Experts of a small language model: vocabulary 7762, 6 picks a token.
Below are experts of layer 6 (counted from 0) of a mixture-of-experts language model. Rows are named router (the router's row for the expert), up (a neuron's input weights, with its number) and show model dimensions 0-159. Each number is 128 + 32 x the weight over its row's rms, rounded and kept within 0 to 255. Numbers have three digits each.
After each expert's rows: "gets" lists some tokens that make up at least twice as much of what it gets as of all text; "comes after" lists some tokens at least twice as common just before its tokens as in all text. This comes from a sample of Wikipedia text that the model never trained on. Tokens count by the router's weight.

# expert 14
router:117080138170106175100112133116134167102114125123062124167170173123148182096137135170155113087139084135149140121107155151136160095119160125102049142132128100115097060127105171111123114076110133070107127143156148131173133127112090155136098097151135127080133064155109135055138174100143176119093133089043131132145158182151082100104178128139072170109131110156117193173098101170169108114089168115107077156152080089181140113166142145054144157091090091084151156097138092141117186121097120
up0:172128105152127146159124093221142134138138038135106139101121146157145106168106151107158181089137098124112117112139176122082105100129098128143151162145111114129163121216142085068161136140102155124194085127123141113110136172139069163161173131138124147171133120149069177127136148136173126199151106109106079152138124169151132146108163106170128078145130159118161107029131070166130112075085129140070119149170125122092103132153152105092057139161155131141097147160135101201155163143141181
up1:150078104113188123105135122123144105167153119180069165065142108158201179160129110096188065102164166117155160113113121098163098126179104100108098131142119120127133128142168141160166138163138153137167079158134099122122119113149083186105096133145108101133099109130090179073189141099076146149136134190164121133162082068159116095113102147102148113123125197124131110107086118117091117131134132152242101150148118100105162199055182093099116078098160143102145168110099109114123129119142099
up2:131116099174123130077105178162111110180085121119164149108107171126078212117153154090087129150094122120112188103140098186111146085072138065104135086084151143143188168124085070119167132161132141136117133160143124152158140120162097129118177090143096150138154100146053129125054119152116100134173127127135077123167150094161155117115122141128136121123167126140070162165094119150106123127142119144122160092204114060187101185148057106181107126123113078159129127111136125159158225140122146
up3:044155112150108175116114168150139159118117088140124129057114135113108093142152157127159069190155179080133163137144143113130190147133082140106100157158136103144130139125104139095141116149199089062067173193168140137115095150161133131137107149169131156141150161088136132191101138156098192135144158102108130097186111066125122105157106129070139117091127081152109140164109168114151101179091125143080073147117048090115099110085119147160159115125097137115169105149153120216137111097137189
up4:155127074095146168142130124109104145176138101122118173121139176089168142144124154143174093157080170050137084126128100107136154114147127143112086075148095133129079157096129130134136131118139150114110103045104141136061098103083183074128121136139125181084100179158209102157079111128132079157178142184109097176123126184148111108176107119107033122122144172121083080148124134121138118157191157099144126153119128161120086163134033187091157103123151119136112130120095095112123150100095157
up5:089152109149155071121157146139133139129174157100211132126047096140137088128157162181118183112135153145143161076160107189122143126150083145112111098123153145147065092113149138104132126112164123163153143122146109120147176176101161145124099132174128100176143166138131099136145130100124142124132107155174136136154160085126219120135141116091082115067113120129132080099108126154120164070062127103190130122118144131047141123079096186108217087138128166158098199086077169119087153144113148
up6:125137150113108101064166172129106147121089187112125117135077166118112141118096140126131143117123102116130064124101126149110177195171108100108153122109109116112127167061138121091083122148197160129120145164141072149087068177145097093134148158110106173175080158156119143141084058136154105139079162099127047153098094161083069116133112116113062145128115144169116142097134183179061098184112125076116167162121117138140171124119117090131089156175151158045142149172149097179105137137148124
up7:129175113071168115131132065135146137119097237090120123142196153145132147102124125058096150119118196134123136089173117077113107135194159154121123129131121116086123162120174148153098123134153099094125097112143111098096083135169112176099122165120059126138103133134106104168143098165108113144138119098125189105170185118112104070130104124098144147172048129160159094100099093163080151205126138175073093123203129167175103117085127150119166106145126086145084158114100165117109152137165105
up8:159130110141094105111093130159140136122134135120140157095159160067157126127124082077128124080118141151166123198223099124072133119109131088184154146137131094121051120131086178162131157166138144149147195102112102097170091162155204085132141087119111143124110166153191164166121162127139102137076093135168113153125100156189184122166157064105172139144143091070163190185086098090160172097150131131123129095109118165117098118121145073072082185139127137107130122130127169133127154153132155
up9:126127098119158149093098115176188094145151185145131117115120084156069105170119114149062167155088123129096119089161113129160153162152096172082184151133130127163099156154182130117141128108211137071183143144103154124050172157129108102159090081170095123144155149158125117096175140133163113157138118135117179172173109118128152111159107091117153105117107182127155193164142097094064157087119088054160120132072110101142144141115146079122062098110206118124124157126117145098119123141183088
up10:145120112143125122162149202159140117127097097092105155181156188056101123137126120104138158133129143154120105186141162151115120124120108106156113206141192131155156069081102078179181138090116167118155135103136070104150099196108115110155096044158080149104116148131130125082161133084173095151155136173155153175133101131114114140117146107060152142134088139108147199116158075153101073141103112114088119151149114125085038150104175128115128150129148140168132158113089129175104095110197157
up11:083135154103157130098135105141163129111119097130163148140120188122087173138148133131153111133177088125120124112037105072113156182061139145094157153153151065131141101141089074131088167135117110144146108166109180110086160116128119119123085112122085118130020124154103055165091127149088162154113167093120125088082142041142175134111144152091120185111189126068095094122086083148127159135148174175126134165138115125089096157201115155115113091134101162120079111141160146141147151162112150
up12:154173108132124151127117120179113150174116109118113086131063067123107134131163145116127058133082154112150094158115145090066099082134107115109156073140129148177156161104090140120188140088066110122132105101131079142169211120204189105124071132068158096147139110177171146148167108118170125131175093123151132168089109152153115182096089138124092195096143132125109154109116090121147097158105140131186127049133151117165123103139148039157144109079114125090151147152117135141091107134078131
gets: " I", "T", " \"", "I", "N", "D"
comes after: "\n", " (", " \"", ".", "==", "==="

# expert 48
router:126150161073168162144119179169152138013157137097123055095178131146155099179147105141141118114118171122153123160117127150155156175142098160139161170151137135108100119140136182118127099126094090117117151122179195101118139106121085157112077166135150109114150171215131121139082050125101120139135170082101103114129113110070106139121076154120127155120127088154139107139148165143152122152087156106113156070173139144118130060160118151097053059152160131141116170158157094118132131123059187
up0:124120123148135055141150146140146090097129071116126179145117197202153115150110133146163178137120078090150121115162132147137145148192113171125174141163110085131147124155125096092137151112095134125147109141134130080105161166070170092176161162061146085164182111187129114190141086175133160135094152128115155112105182158106117109146158068125101132140143109066140112083147158178140129148097143174126168106124102105195068110118161150167076077095084097114076125157145210082148140105118129
up1:156179176201138083151130129116103115114066156183116121172077101127165152159093113146118147087138090135139095182178138128105106139167121147111176101144161148115115103106171099138131071123119140065109127130115140098108131154084145136140172116117133187098120203135145093163136097144087132154137151106113126122150058148130063114078111132125054095031092130126126173119177125109079179115082148126143123143076087115114114130123122115087170142176115043125098163082145100167109174062147134
up2:127006066167110044088108199140105160030140097153121121088097141096124136142116123136098129128180158115132146126125114147148146097163122091108146130106153200115141079161145070171143073128134151137098161176154057156100131138087086082148150135063121114154102171156085164130117142083135108184096148150142104082118140097146163139108089141127115131161112098123155103117114149135096105115121119119084163150165153116100157104123153143134137144127096125109022156118089100134134114086158165
up3:128163179168150155111114059101142163119133147149093115172114124145073103169127154171156148119138145132122136120102109181134079174173089184111088195151167140117105118129131113109140122089124181138173133110143094158106162111120156118146064158125102147110126158162116120136099149108178084107080149133108173074082046192167103150127098111124094083103154121096083103054133170084089110115179158117117137090161122141129178186093107097115051131138172169105188123086109091098135119086151177
up4:103123054076151142160127176140140100150132070102097054110069085158086157149153104140117058171147102094120126066138124086121153119154114139143092118134122081081152160104189166076110133115157131115117155106154098121115128100139118117117166135108175092161135136101096167137123064153109097125124150101104142131106108105192127114130066149050207175086128120090118129077114110129136124113084125130119071180148184139099113123113167136210155076126112171182111108112119108095143099123064077
up5:147185114122065073117110127182107123143081154135200113139108122065143177125111105084130124199072095167146134152128108090096178117159096137094135119132114159188083153157127135115111131119143106124139100105117108136113123085134130122103119158159088137170169147125077085136157108146133190105150141181106092157187071136078093119150124103150142152049162084166150168124134099172108120168117190113164155121124193184154137169128190184160092137115158099090113168141107060152140174095140167
up6:077131112125080125104109118104061179129073158175149118049137170107167159118137165183082149131103085125161146111101075133107131171070113137105174155124107072087127111093180090146149151169201133117106069164155155151126147185121140094140122138113142148113121122142139154098148113064152128091086125103103130163134154156158133147139163106113140069091147183100131127140144112130072167145206113143156101225112166140173154112137151149147190132136070194138110108096138084109159135167148121
up7:125171082047125067109134084086187079123141100115156130121118138092119082089136134128095091156119131127134132143109137089192096044139116171129111218157167129156122075089141143163101156111098112152156078173137162140190134137146092113129087144175095104124145111133111128120139134118145101103139159176143085168141068143113117126099103128081103142112108164155166115136091125149125162054094123161194062133144148126131191114156064135173162067103161168157104159108136086126156060137127150
up8:089139169142102157180148220133116110176119104079148104139163102135128172137120176162097114201129156143131131118105114122152164154104154166149172100111115104172122159135096111117082154128120211129089121072155101199139206117098135218133160175153110075121136148131180142152118093109152159133195158138167120199089140116226111145139152111127138130080115131127137149139123112133138108158115091057123107125065092171099161139143149115116119134178090105143159166071145150103149144138125138
up9:144130105071095088141105148170107190155141130218140110170105118130149097200129143159146128098156102096083081103135177148187123130153156139150137178105193087085141049137127097158107143191107112093207124153101098133093129162083128165159164135129119200127111138139163124192133169146096098153115148087112136152150109130155114142135115047120149110105171174159182121099098167158165122170123143134144140152188119101175139156079110178082130138125163093102098136141120165112153180095124111
up10:121150163100175142149182131120079138100110158103084119121096113136130068136113170160116093138075141152113106153167119129078133140153099144178084110114164161076152158129154113218097119116125113131114187141132126106099050141124085123145082064135094208108105095109142159157120103156115164147103133083078110147145119089072147128136135133196154172087121093144145108167138134169122129177099097114071180077164171099134151159141053119160107053172103080151110091147134118105152122099081169
up11:085117090132123117142204094086091127112153092142171119139092138114132118158121151139162194119118064124166038130134147139097139163125111150132131164117149097122152121110095151120160000199132149126115137164113087106108079127128162098122118107167115119144155147131115190128156131177166160112111133134095124124199083112036190176123141122111128157158115122177146104133160143156167156136167143161196132156128126109171172168144133110144103200132058130144166158116128139151091109134118188
up12:060100123108072166152195138110124114141063119095104093132145169156106145112162070078153151201113147075118106107176164173090114092160128068107127103093127140139122114136106108114146123100121120148121104090123072116101091149052109143136090143115176150164207135147122137094203139121102132132136137136137089184086100151136126165081160060173065159103121139180145169180138118138111114193092136152070086175160137163156165112099141131157105120174140126146114080152160116133160095148133087
gets: ",", ".", "–", " $", "6", "7"
comes after: ",", " |", " $", " 1", " 6", " 2"

# expert 21
router:120076094080104117080108108134127218123161125049116186117094105103054156112112146124107161112088141121134133137107108175170094114139152133110079158060082107124088086180132142134123159174099124123058145121126131109095138116113096130104152117177148145053136109128111176110131075118137117165117136097111111180156144181079121159054133129167087148125186123117164157168123179095152086109155137100153202076137141114134163100121132136059140123154120097138081151140173128138200144134079156
up0:101133149121087124097130142117137160218161207114129160128155181126093144118131166134112138108123102134171047089094122122127188141116085153170083137122191139086092096043080114130150149152102127117085156125143159161146122160084143133152145160172146131097105063101077104152197163145134154116167120165110080138140083164159122067122202102137148168169164099098101135154122101116069125072179082111099125126128126087155137137101103089101112085091127118156157170137075133170079137146120136
up1:142110158173155140087045130169123147170131117110170155097134153090112182138154146125194163133148139064097070096098116129151144177103147129143109064096072086125147157133154181114157133117140146182138110132047124137140150146170116127127120155142160101063176129123085118112099152111181139121094144126120095073109173115071076128124148103153123158120118099137059118114162132098178093160086092141114081187102106171099122173156131166171137157146100138051117115136221169123152087123139113
up2:159165137073126112166112061038168084113113140146118062135066154084149134142158131106128143077087102169115137170194090156126202137140092213082156150151108161138158093142117135134090152113179154101118130171141143131122109144155125229148085105102134075172112085147130090135097101142095129160120122181135091092184109141098102109086124119141165133146136132135121120151122110140113096127152094136100110121067134122154081088131152185151108155175145107094135081137159202118118136157135066
up3:107189080127096167124127117107139080137118134101154177148090090044156100167095125164102091118105097100145152128173113163142125181115045198105151064119108127125105132122169118157160105089124051114092156144112087142091123136118095107105122151147114123121149096158128164167124111134105142163183116099135118160147076107150112108105191141108087148120118139107138093075134150135095132206163207129143154075088170172083155130082182077104149143093142128160176098050137105128121114176110108
up4:140108065142191162114048161107141148154102114129159098071151140135087138083159173151087181107163160088139141122112082142145200090104198162108125066118119170101110119124065062186095102112146097087103090136156115129121177096143135095166114064160143166120148111082141121105186167136141117159121135148144122144127064118206170096125103110147195165160117135171130093177156183149140137106118137117098137162131118163174158089127119137135129099190171086149138101138131154134090096151135123
up5:130117111182148093097141122094117173097072141092091103127100160139105180119143173162146144130132119136099100110162162138158204144144126086126097138178099106072182076120124097176168105162067151132213138138149140134149110126066156128068121125092174084149137074103152176157092138140067162135112190147099122163149109162133081125100093093070122146125150123109154110102134173183107163132116117131144177177117093070060117110133095143074111125105157168133126141099135216175098147162130138
up6:117138095134157111113104162098139079121147093147141173128149117227167102147190138114050111102163168132152127082136122129167125094122130132142164116154164177144182134157173160119150054157163171146142150124189100110115170089172139126054065045135071060158112075091200138162133123084121111122168066127109138156134090087121150148142100167122109107104081142151148133130158129156104119142103064106128124126093136144147117073154127152087069114151113122124123168090119135125099085169144148
up7:141101116099104037159099121114132138120071060150119188133123112125136166105140193109102154150166146160174110137122080107134148112061131107112085131154167121135152121139073089149103135099065126069118105074146189088134148145129129160129053155126073184134161087096131097098138115092132195146100109110074088099133149133168118127152108156076078169148089112108136131103118152127131095192139078100131086147171138093119061137171116175185127123175148101122094119119057114132097099135095161
up8:096154124155138145140109101096078125185164128122168138131086126166205092105129076159111149127205122107155126136141143119118133152169146096183191137116099112146170129218104124144098129094118174155155146125091133079108122132115125147153153081083083163159082133139100120165102150093043068131108131096147138112156120046100164108056154131157142077189143108139117041095180158114160137182078170147123101138103141136115117116118084152124182146110131129122148169134149071145180131143160137
up9:093195119082071141122122144118097078091156126124126127130121099141080126140157090134125138116141125084183106138094149130139159134105104195138113131142083155086083138126121168122098123164176128100120172149156109144163095163079093125218186096089136155185143177117142126098125142188107173110136149146105166151101110182140155070137099145158151167161112143157126057077112149112090112140132039179088058102102129127122125123105155129103137081184145126102143103104094191126158182186183152
up10:146137102086113135134135051068130138086117122102138110165121163138113070096073132112134137132074118125153117115169185170091064159162060142120083104172149129153133111123146140128148120042115105153103127094096133197101134161114102168139145171145158127168131121128048146170128051084128145105094161139111102118094213093153105133128115131075085075138170145113112123161172123145120071153107132139190124142126161158070168186112087101157156120117136133099108060126162174158153171137114123
up11:133106135136151115156099162124107127092062092103058147116170142151125128184139084150092196086156160087125097070111062150149113180110160133159117130164100165106158094093158172157083089089133138130139111189114137164132131078117153101161145180080158101182107110118165178098109089077083114151139108116114068097141172173122160128112112165152133134113170163129114118147142126169088167179090084139090111167029100165112124120166134149093119090127150116125111110090118152139143198139071170
up12:139105132126162111072092133159152139121123086102121072102138147139091128103101128147140183088176162124097145078146155182121147129171106151114094101139143110095147170135177137108169124149161167106182154120104070147082058105119097115150111036122152098143193111136140139131108152109137103170111114099138109124110105077116124202138159130092118135082168121188130169072152130149146097167121134096138094084083147085049090126101173163108117028133158162120120081114193167122126163127123195
gets: " but", ",", " not", " after", " when", " In"
comes after: ",", ".", " However", " did", " and", " but"

# expert 30
router:124138156097131111155115104121146144151130112121113135149127185067231168126157129144105107086180110078107119098134210134119109097088170146155106153223143128169089149058127121114163097100114110127121156083153124144115157084105085128077127118157081129153116087117125118130137149143146151090138171090148149092096136172199122149128145104126165166116090113180076144149074073161159155128193119129139029133137083127125123116169145174082128193126130118072128134081136151160105131119114074
up0:105121171158098152117125183167164103166105116131128142170094095191204150128149121139134126112139084171157158099139121075109185137183093154125142113131129149140175165161204170097139152180148137136094153118118164134154147104101111126123087131096105151096154100186176161051136112130130157130050199106141150138176103128162171123126136164100091130161137173119135156144119154111086147061136087167101113123161134115124157085106147126065131183074145091111124053082118132119122136180209100
up1:151168175146102145095155158168097079152118071182160126143167148162122101127139094063110152099133102093133148153103151153175143089139109149129131120167046165151133115121123078136138147167090109167140126142168073117099092065198156142136034133189120150130153139095117128185125082126130156173161135159087170131094123122147075141103116164091081063171078157196158133124144147138117122173111094144164123096129108157167115116206149130119101192080131127141104101144152071169117149103133116
up2:081072132155120231128118141133102162128199101155114118135138156103144088189110130153171167137172120204115151112137133109092146193164089124129139117175176078130091104181134097160109086155127156089094143133097127118125077130103122100124130151140121135141146109098075140052107150132081117106122095094212098168154134055186151161169139146080087173066106115152123165124120089116075124147087099105126139092111168094109139152174128131081157081082116096102132099149129148095135135123136182
up3:095082115156102125176102126157167128185084130169092072144126126107159148109179131127178135104108132189120142099115102101182143111144108068107142127096137138140164112131092127150122099168143124141150152138147123124142101088120172161080117143120110175091072141074069092121133110117131161156087135161067106146093145147126019130136191167110102139139103210121074155112092205146143119109088126101140153117127087159094151178085124099110080099074136083130162130113117126041086117139131059
up4:134096139139137138093134119162143106153141108116046121072105089092171174182130126140169109135129090113120142122112107085052100080124122102149123104098106129185107118146109177123091077144192134134073031107126161163107111093177106170145104068101095142103148097144043165138136094123107187117105081139080073135152160197114158072150166126153098111146190138177141163119153074086125137200094150177100127089163135135116155109142117117098110111139114112121117128131173119082148147156142136
up5:123116175107151120096127082131134119151113136137115083209139166117105130169167158139142132185071143105137110136162157084130178145106205195130164168133123077155160167121090141142146166106109113105105148111125162171108090121119134133148180067125149081103124084085111128155118105124046104089139173088105158133087120143172136132127145173183135113150094112152176096080121176172127093158158141135150158164122149147155093102149082246144135161098145090119159051151150141152162148121116181
up6:141164171101122113064098111072085146131133147102097172135082121103106184127120125149142093118044104096113060161154114188106159142097130102158110087144128076131131095105090113135119108096103162146116138132049084161090082114116115119094173154124132177107083151049092107114135149109176063168143113083198107094111118112130175171073097105167098148125089102118148112155121088130139113077162115117092217154142156128118094132179146151109153143100104130119104126083108208133081140119133134
up7:151157123146137112120036106125125158149152140120137132112131141112143088170079128117121128068160135096184145118151112150114117176119206139125150113091157091158175124171088117156159102097135090055162137076102073155140139154160144155169135150134066117091088137084174115116126062100059146130089104129145093192155136042144167158122116115115088097124074082142059149121108140128117151156141090136170162140103238140167111129117135116121132141115116063142147145123177192140132111120096146
up8:105104149085186155156149139077129120128124130105134178134169105151099130077118148142135189104170119165134173116149125166070102129151127148137137200081138140106195139177119163125158171126132154091169131180119137060125102131127082130110193204091154119154118120100141125109118108145126090177127139163154144190123091155145164147114231129095136136163124086130089158131135105130074121135120120115065165151151083088058124172185120159146172096136136145118126157141168154128083075139186200
up9:100189108108128070151139080089181158153101191131129129077131142095163102108090144146113079165151147193125133123127132116173149130175170147136093108049143128109117145108093149165115087132100091128120114146112190138124156103122096099168114093130137194096112123165154159115161156173122160163157111140106165063109099067146139133111154138143152107099108106092124114133196120134175188140195121151138137168217173140136087151117107125127100081174123163204074164144116176106151094108098068
up10:128086116173146074102074138103148102083111117095102122186096198156134161153173144140117138105116144117175147093165126144137120130108178174144071133152091115143133145108157152103136153129123106139170108133158141109151077138160139132127057156141063149084147123070157151088082133078155128151156158116222077110077148193099129153163099129119123181132078149153157103114088178189151203195122158139107115087110143112139131139182100069113117093110081102153115131131135170085141087101086169
up11:183110162101065141130148118140165109171130143184128094169081144047089098111117126156099162108102067130103136145129126125118126167114093114135081113131090081101204163158151132147105195128095121078117106213067085119121153200144085133126086114135091125105112164140149063139119150032157125093107160129211128201132100150125148093145161143148155132168160167140116137132147199126099157188117090127122119156145164143081120141140131092105125121150119122114081101165129112141107085103142104
up12:198115117176143153119091163131116114075133080136131106140127161143090142119117127118177136128129121151102137096156200115174131094124136145136135146106144149124114202168162122105162144132169079137153100170125088146115079102161055153075159104097117145144118139120056115118190142153137139102193225157142133153117122159051138080105123100186094154117092089133128102123102162144115095088123162115078144144103130133138218121133157159105137111156130100134120115102036079182111118140154046
gets: "S", "C", "P", " P", "B", "F"
comes after: "-", " (", " \"", "\n", "==", "==="

# expert 59
router:094162115082209151129131110139162148101144102038148093098137125186132128142093110157171155116052171119113134147087168104170078124119132161123160193158129155103124087142120151089157107143167114158146086094138211124130153126113155161124054091094169131094150204151089132094162165119100126142164150108141204159176112128151142174110103167236119141106085135098144128111151175151161112103131143166152163085116138124133073137131092099139127147139121159158101152134157072107153097128150114
up0:109106115167120131141147157129133155093150084114087116157032173147105154133089103093131094188154154157147094189120145134126127125112128120186122108131162126178172112147219126132093091130151164057133096126179100069153165188144135106108133150105053152085135116125140164056113136125173156136131086096124140130158095115122158164088198157081070124150120134142071108155118168130067117127088109170135158174110190131134161051105131160090110153108141112102137148120113131163127116070086122
up1:062149083116126148081078069135133075101135105205093073155117109135138118126123087145070155157135182044165155152114087124102192030130135074161145124116139132119188099145108116122122187115142076089105177178103098143123155126110141142139113094146074168103145097155105119155101171106202116094125176119095128122127111120157174132148122146135136121120188084108130123148183087074102123050128128119148086165130151142129143136116126083108120143111110127101171187126157107146086104077117118
up2:068114081113120123141136081088192129181053099159094093082125135075163151095133135154136141141199140111134116069124141127055103140125114112149126125103107135108145129089135123128184119103112112096146149114141133171112167130157167145141147107109107097153137093149106107092154137177114149190130194100189054169109141109142119188121060122118130176127173176110170141088121114195126108053137184122120093135122136062132099131105196129152112083101099143204141131103072178118135158147122114
up3:080144092155129119163160093077043107133129104083100097103107115164123112091185089147110106124171152185175070064125102070107124188122083127081114079130105156092119112181149100168193182058130153058093153170136126150068090124125158134148142126132128142118092092128097083119129144134099135162172196135143117107138130109093123125161118067122144173129138127178122160204071144155072114132114139113134140130180147150143123107130148100166089115162090138154152096143146054127116100117126108
up4:199140113073070129095125092150090202131126137186100161073145175103133120169120127142132097085156112151175121124119104170127152153108114146104147146128109138101116157074164142128157131129095140113120167101034123117154097101113097166137185148107048141122151130181116054141111108156109125177124162127104071000129132087152091136144105134180078126126166126125100118170162117165105164116147082117097185110168120112091101128121161149155094120110158099108116077153142130153098141155099111
up5:086148101103080121156151153064113089164153170161154099076133156144082119155131177115111114146174054100115129081117133077113139146183172132199137148131117156107114036200094116123115113130076219141147103131119132043134186124179131157143128155147149134101088157098096124112091132111141116158142125175144140140163104132138115086141139142176117132138077142125118124121094127093134135126143105158097107116121069125249089137141077142158117142123104132085142174129184149147161180111152128
up6:071093098145127143165162147142104158033167201114127135124180128146107098162082141150124154152211123141168159121147081173126164157172085127121139150143138095110148140092126090092187120188079123101166135087103121123144081138155130134095131147140173133108121111186170172164179151152129155165135117133107068121118105114095099161092068108031202100139167163121121125145183123144130153136150167093119113122100125163092151097091113142090122112131118133128162201168072135099103146155164113
up7:177169148193132097066177134105136143094106167124049156114085090182127164105094180177108175161104118146141125153120101109143093099087105156142109143078157167182145145058158131117105166164114112150125076124042123084088089129158145105137108193121168212167135083082152135168110114108171084103144149127127121128093162086095147097111160093167189097136103114149110129061122170111118154159111108144171077099116122115124127113166089083123168152142159151130134118136145118118184129129164092
up8:134157094121156110098090162125131139113175168132096118140173116124159144161154173099109146116202109086146113094093114136152135166169101137254143162211104145122112163096119180172102092144127162087070101103128137151195127157093123147077138133126102153121080109143152177058152136144158083156171129075154069103149104074119154148098138094154120131176119151116088124171181111073177132101075137088142169087128107130153157110119163137097093117098132092087134117150132127072121120109155180
up9:122162143142134192059112147130129138140109122050154133120134125111034123134129081124129164092177112148130133064122151063111117118137108168141112121201142133093150162163141144171185130127090124151106122127100165153125102133134116061162152180079099092135172166160109202092137102171086059057136138129102152113127105101127141156171116126098130075170166120111151137169088060159148202222156135068126080123126154172147132141119105145125130121135133116140138139107101194123100151135122137
up10:118148168126165140174171122080127123186100186119149116108130170137145161139145132138118081111208180109134114115129160108118098128085163120135154118125076175093164163164101108174120168070178086193113107203147155183109121088096170106112145087160128058076107126133150162127089150109080102193078103090138143114126155115172132139139146111135127141117127121093115143058136058184109139099132192131136180127090144106094099085172115102133103072100148132150151117049152136160172122144101142
up11:147158106099106197113149127134106130131124098074085089119081103130128097168145098103133105092163163208117088161127123105080163054147109133141079117187188131072125095167158100183130069125102131120151092085077157129129131126085097109137124106110134122112086071148061182178153110158107101114128195079123146123154120107133151120125110166131133079144169091152144145160126111172084195177094172104080069100080074123147109117109119109173174115115080138171124138149165105098107155134087118
up12:122103156124105140150137111112159138179128169100115162146120154124097094114146080123138092121100079108092070136079147123183129108168109199146141114124105169085150148117112075168180108150078122129100119128152127161169116134160131118141124110076109145130093152073105132123187147161170129151119160131150052117152124112136154069145147100096086163102054119140151121164086159100141128135126196155184103178123168183068099150063074075110152117115094073090187153043092103110159121163169138
gets: " ", " 0", " 1", " 2", " 3", " 4"
comes after: " |", "|", ";", "–", ":", " ("

# expert 44
router:105094135112149140087141089125154130166112157079111138107169091106102132146132116154166064179104162169129082107051104082124070093176151124124197080170139147108073076133142088122124119178116126138092136129118120105203114112072144110140133110179137178094139211072132117119170113146152097114137088097079154113150089072105091115149121110144148093088111126151193131134087130127162163091144128163136148075173094089124109135179124102175137076098144148147162207192126124098139113126150165
up0:125145107147148106119107167067145183107165119115145064114119063148131117127123119126106207143178117084133120126082070131122110076111095154112099110100155138197118116116163167192063060182085111104092108118112099120137100089126041124061135159114134131117139112150156146124117155170136159170134124204107126135103092146132128120146108128130039102116149114143106198109115118147115150070123108167130118152174109124224100182139125062101092120123100123119091147126127159077123125126082168
up1:117089168094140083143093115106112159157125209194089140126088203139143164173117152166188114134098129129194145158109110158139055184087090087076171130098069171123181179123100111152112164134112132159093148157132122184142144137180124111118149128122099124154171097124101116165099173098076151119147133142146104150112186170118142129107096086124111183161118134142145133124096159151160130169164154180166135098146160091122112060138151104097115160136118147156167147152182077159137070185090109
up2:131121119141088143159084107128148076100199109109064166141156128102125128138096109149129118132114111171138104129120161123077088130079162112137148123146108119162180192170093130137138141007126177151111119135115132158205147159147162156086098156158131116097182149140146126090075078169127100150160066163105098132202129133119153117137160077170149155180065147105104125129126095155106118087092114159156124176184121157072123064082096075120085174132148142107148117170122090165153117139114109
up3:123151095113104153121138086109196129171109134080155175144136128124184127109104072110133097075139123115102083149091186137120111164093143145142109116162169130154135151161150187164138144134151195131092160167150154094153081170128067098161172130147104126142186156099159205125095060108133057159165187113131094153112112132137201115141110058177131092091142139116128158138114132131150184077126124138146164127173130153108174190134152117164176129138189062113100118178147106131120123081091143
up4:144142080125152143155149177128135112146089150126093196152134125090115126169129141140165116117128152121107073109121084183149087124085184121129137166047144135131116166099142134147117157146115095171131168076147184146144136132101088118120114043137111062127107107139136086145103127157109125113135096116074134068110117087084133118091067105147099046168028113079073109093152092151121168096102120153120129077064123178169086133107141107143105131113149115117124167184158093163204116103147105
up5:091158152147146073090109134151163117151161162139117165123061140166094097168133149148131123171145121154134145131086143126143096175155151114162128107126198119139166105027096073168157125182126103057135118180108139136153056068072123098176121081098116128133131063101125126203185204117150115108165133105114133109098078142131134133113127095120139107155134139109115127123121153097167167049054165180141114120146150102105098096151204139125165085139142097158171131110129108130136146098125096
up6:130151170187099179129161072066181159150031116145121140114125166127150178131114126137141076133146070137089107122098148128090057148108150138080159152172103137148110159172063117185218170097157096133150097142146142153153154122165131087134155104153108111089123081184119116112103130099108039147137131126119119107122106186157067098126171113145082149160139103082115118154137103139116153152125139188162140101105139124119131133178108091122138064146128164119048129116101113151069156119115145
up7:097101179137096116102103107101121128137200104105148157123117108181226185094069198098128174081136108183105152090096175164122140102141088169190164145135151165091154148096211114096128155150106188169111113158142129093117137091130127192111096102095129138157124117100140182122168154119151120108136149157155136121133112120125186184193140126131126149086157115125139095115140139172136137136129142087194145123095144099160055113144158156167097149141098134078084120110109125180062101139100099
up8:158143134141138081128172139072092109141079113089120098089125115139111163122082112074112183061086158155132121136088153072151098170176162198059111112132126129200131127163080114171125058148147116165172116077159172179119157120151135088092110131113170097104165188175118118090171149098106163096128153111175104146122115199150114136128061105174188141099085127088142181160150160131137110078140099105105118179114144114105113169150142124149140125132099126123125118125164083140133082072099165
up9:117151085123106183131150144128098075109091113145181081119176108114132149130135154110013134216130137183116123129120147144116137146143159202112132123108092180136089125086075197143165139108127136163159140122122143142135140103099098157123128118189117136147101125112115111113119128111196107149131120137161122106174138136152141155192187125087141116091134148164140113093091113077091142113179059088130151170103154125125077100110077082126091124072119160145178100181227113090129121090092117
up10:125195116146095123100141128135156167119097110129163055088141112093081079075115114164149149160104168106172107148129115122160148143158179124138138138141087164101139108191108141098104109070158126158161170122116070158159126107118097051149121097193132133126114154109055123170149175083147130151089126091144185126107091106104096129067126100144117118131140112096175111126121123174149123067147176179154150114091150089045127140121117153166106094119175096127156130123185180186074156146194170
up11:117129151137115117133180067136089218072138108148098111107176129160059158084140071141076166193170135166129077075122154154094067114179111165146106079113118095142075109098207108180143146119076081153082178186129149118056118114106174138129165121130130071162125141118087110144083144174125162151132168150129118106096136124087100168173122149124152142108098123132150107135129111104095119183113121160107131128182166113093160174134127133140063148106134086153104110167173123135102122148120130
up12:116162096157129140119159118126122129179083105110080131149166117120113171174078167105082118142103119083102132112023122182163156093085174159101184143155164102135097075155094076080157100131126138146155060130092122186173161113139153214169115153106169143117083110180186156095146117076062153141073124110154112132100106157143062109140142100117097122109163131151130092154127084113156138157128118139113141124141089089137153133113089138127149115179156079094065121104122128122161193177135118
gets: ",", " December", " November", " March", " October", " May"
comes after: " |", " on", " November", "|", " December", " October"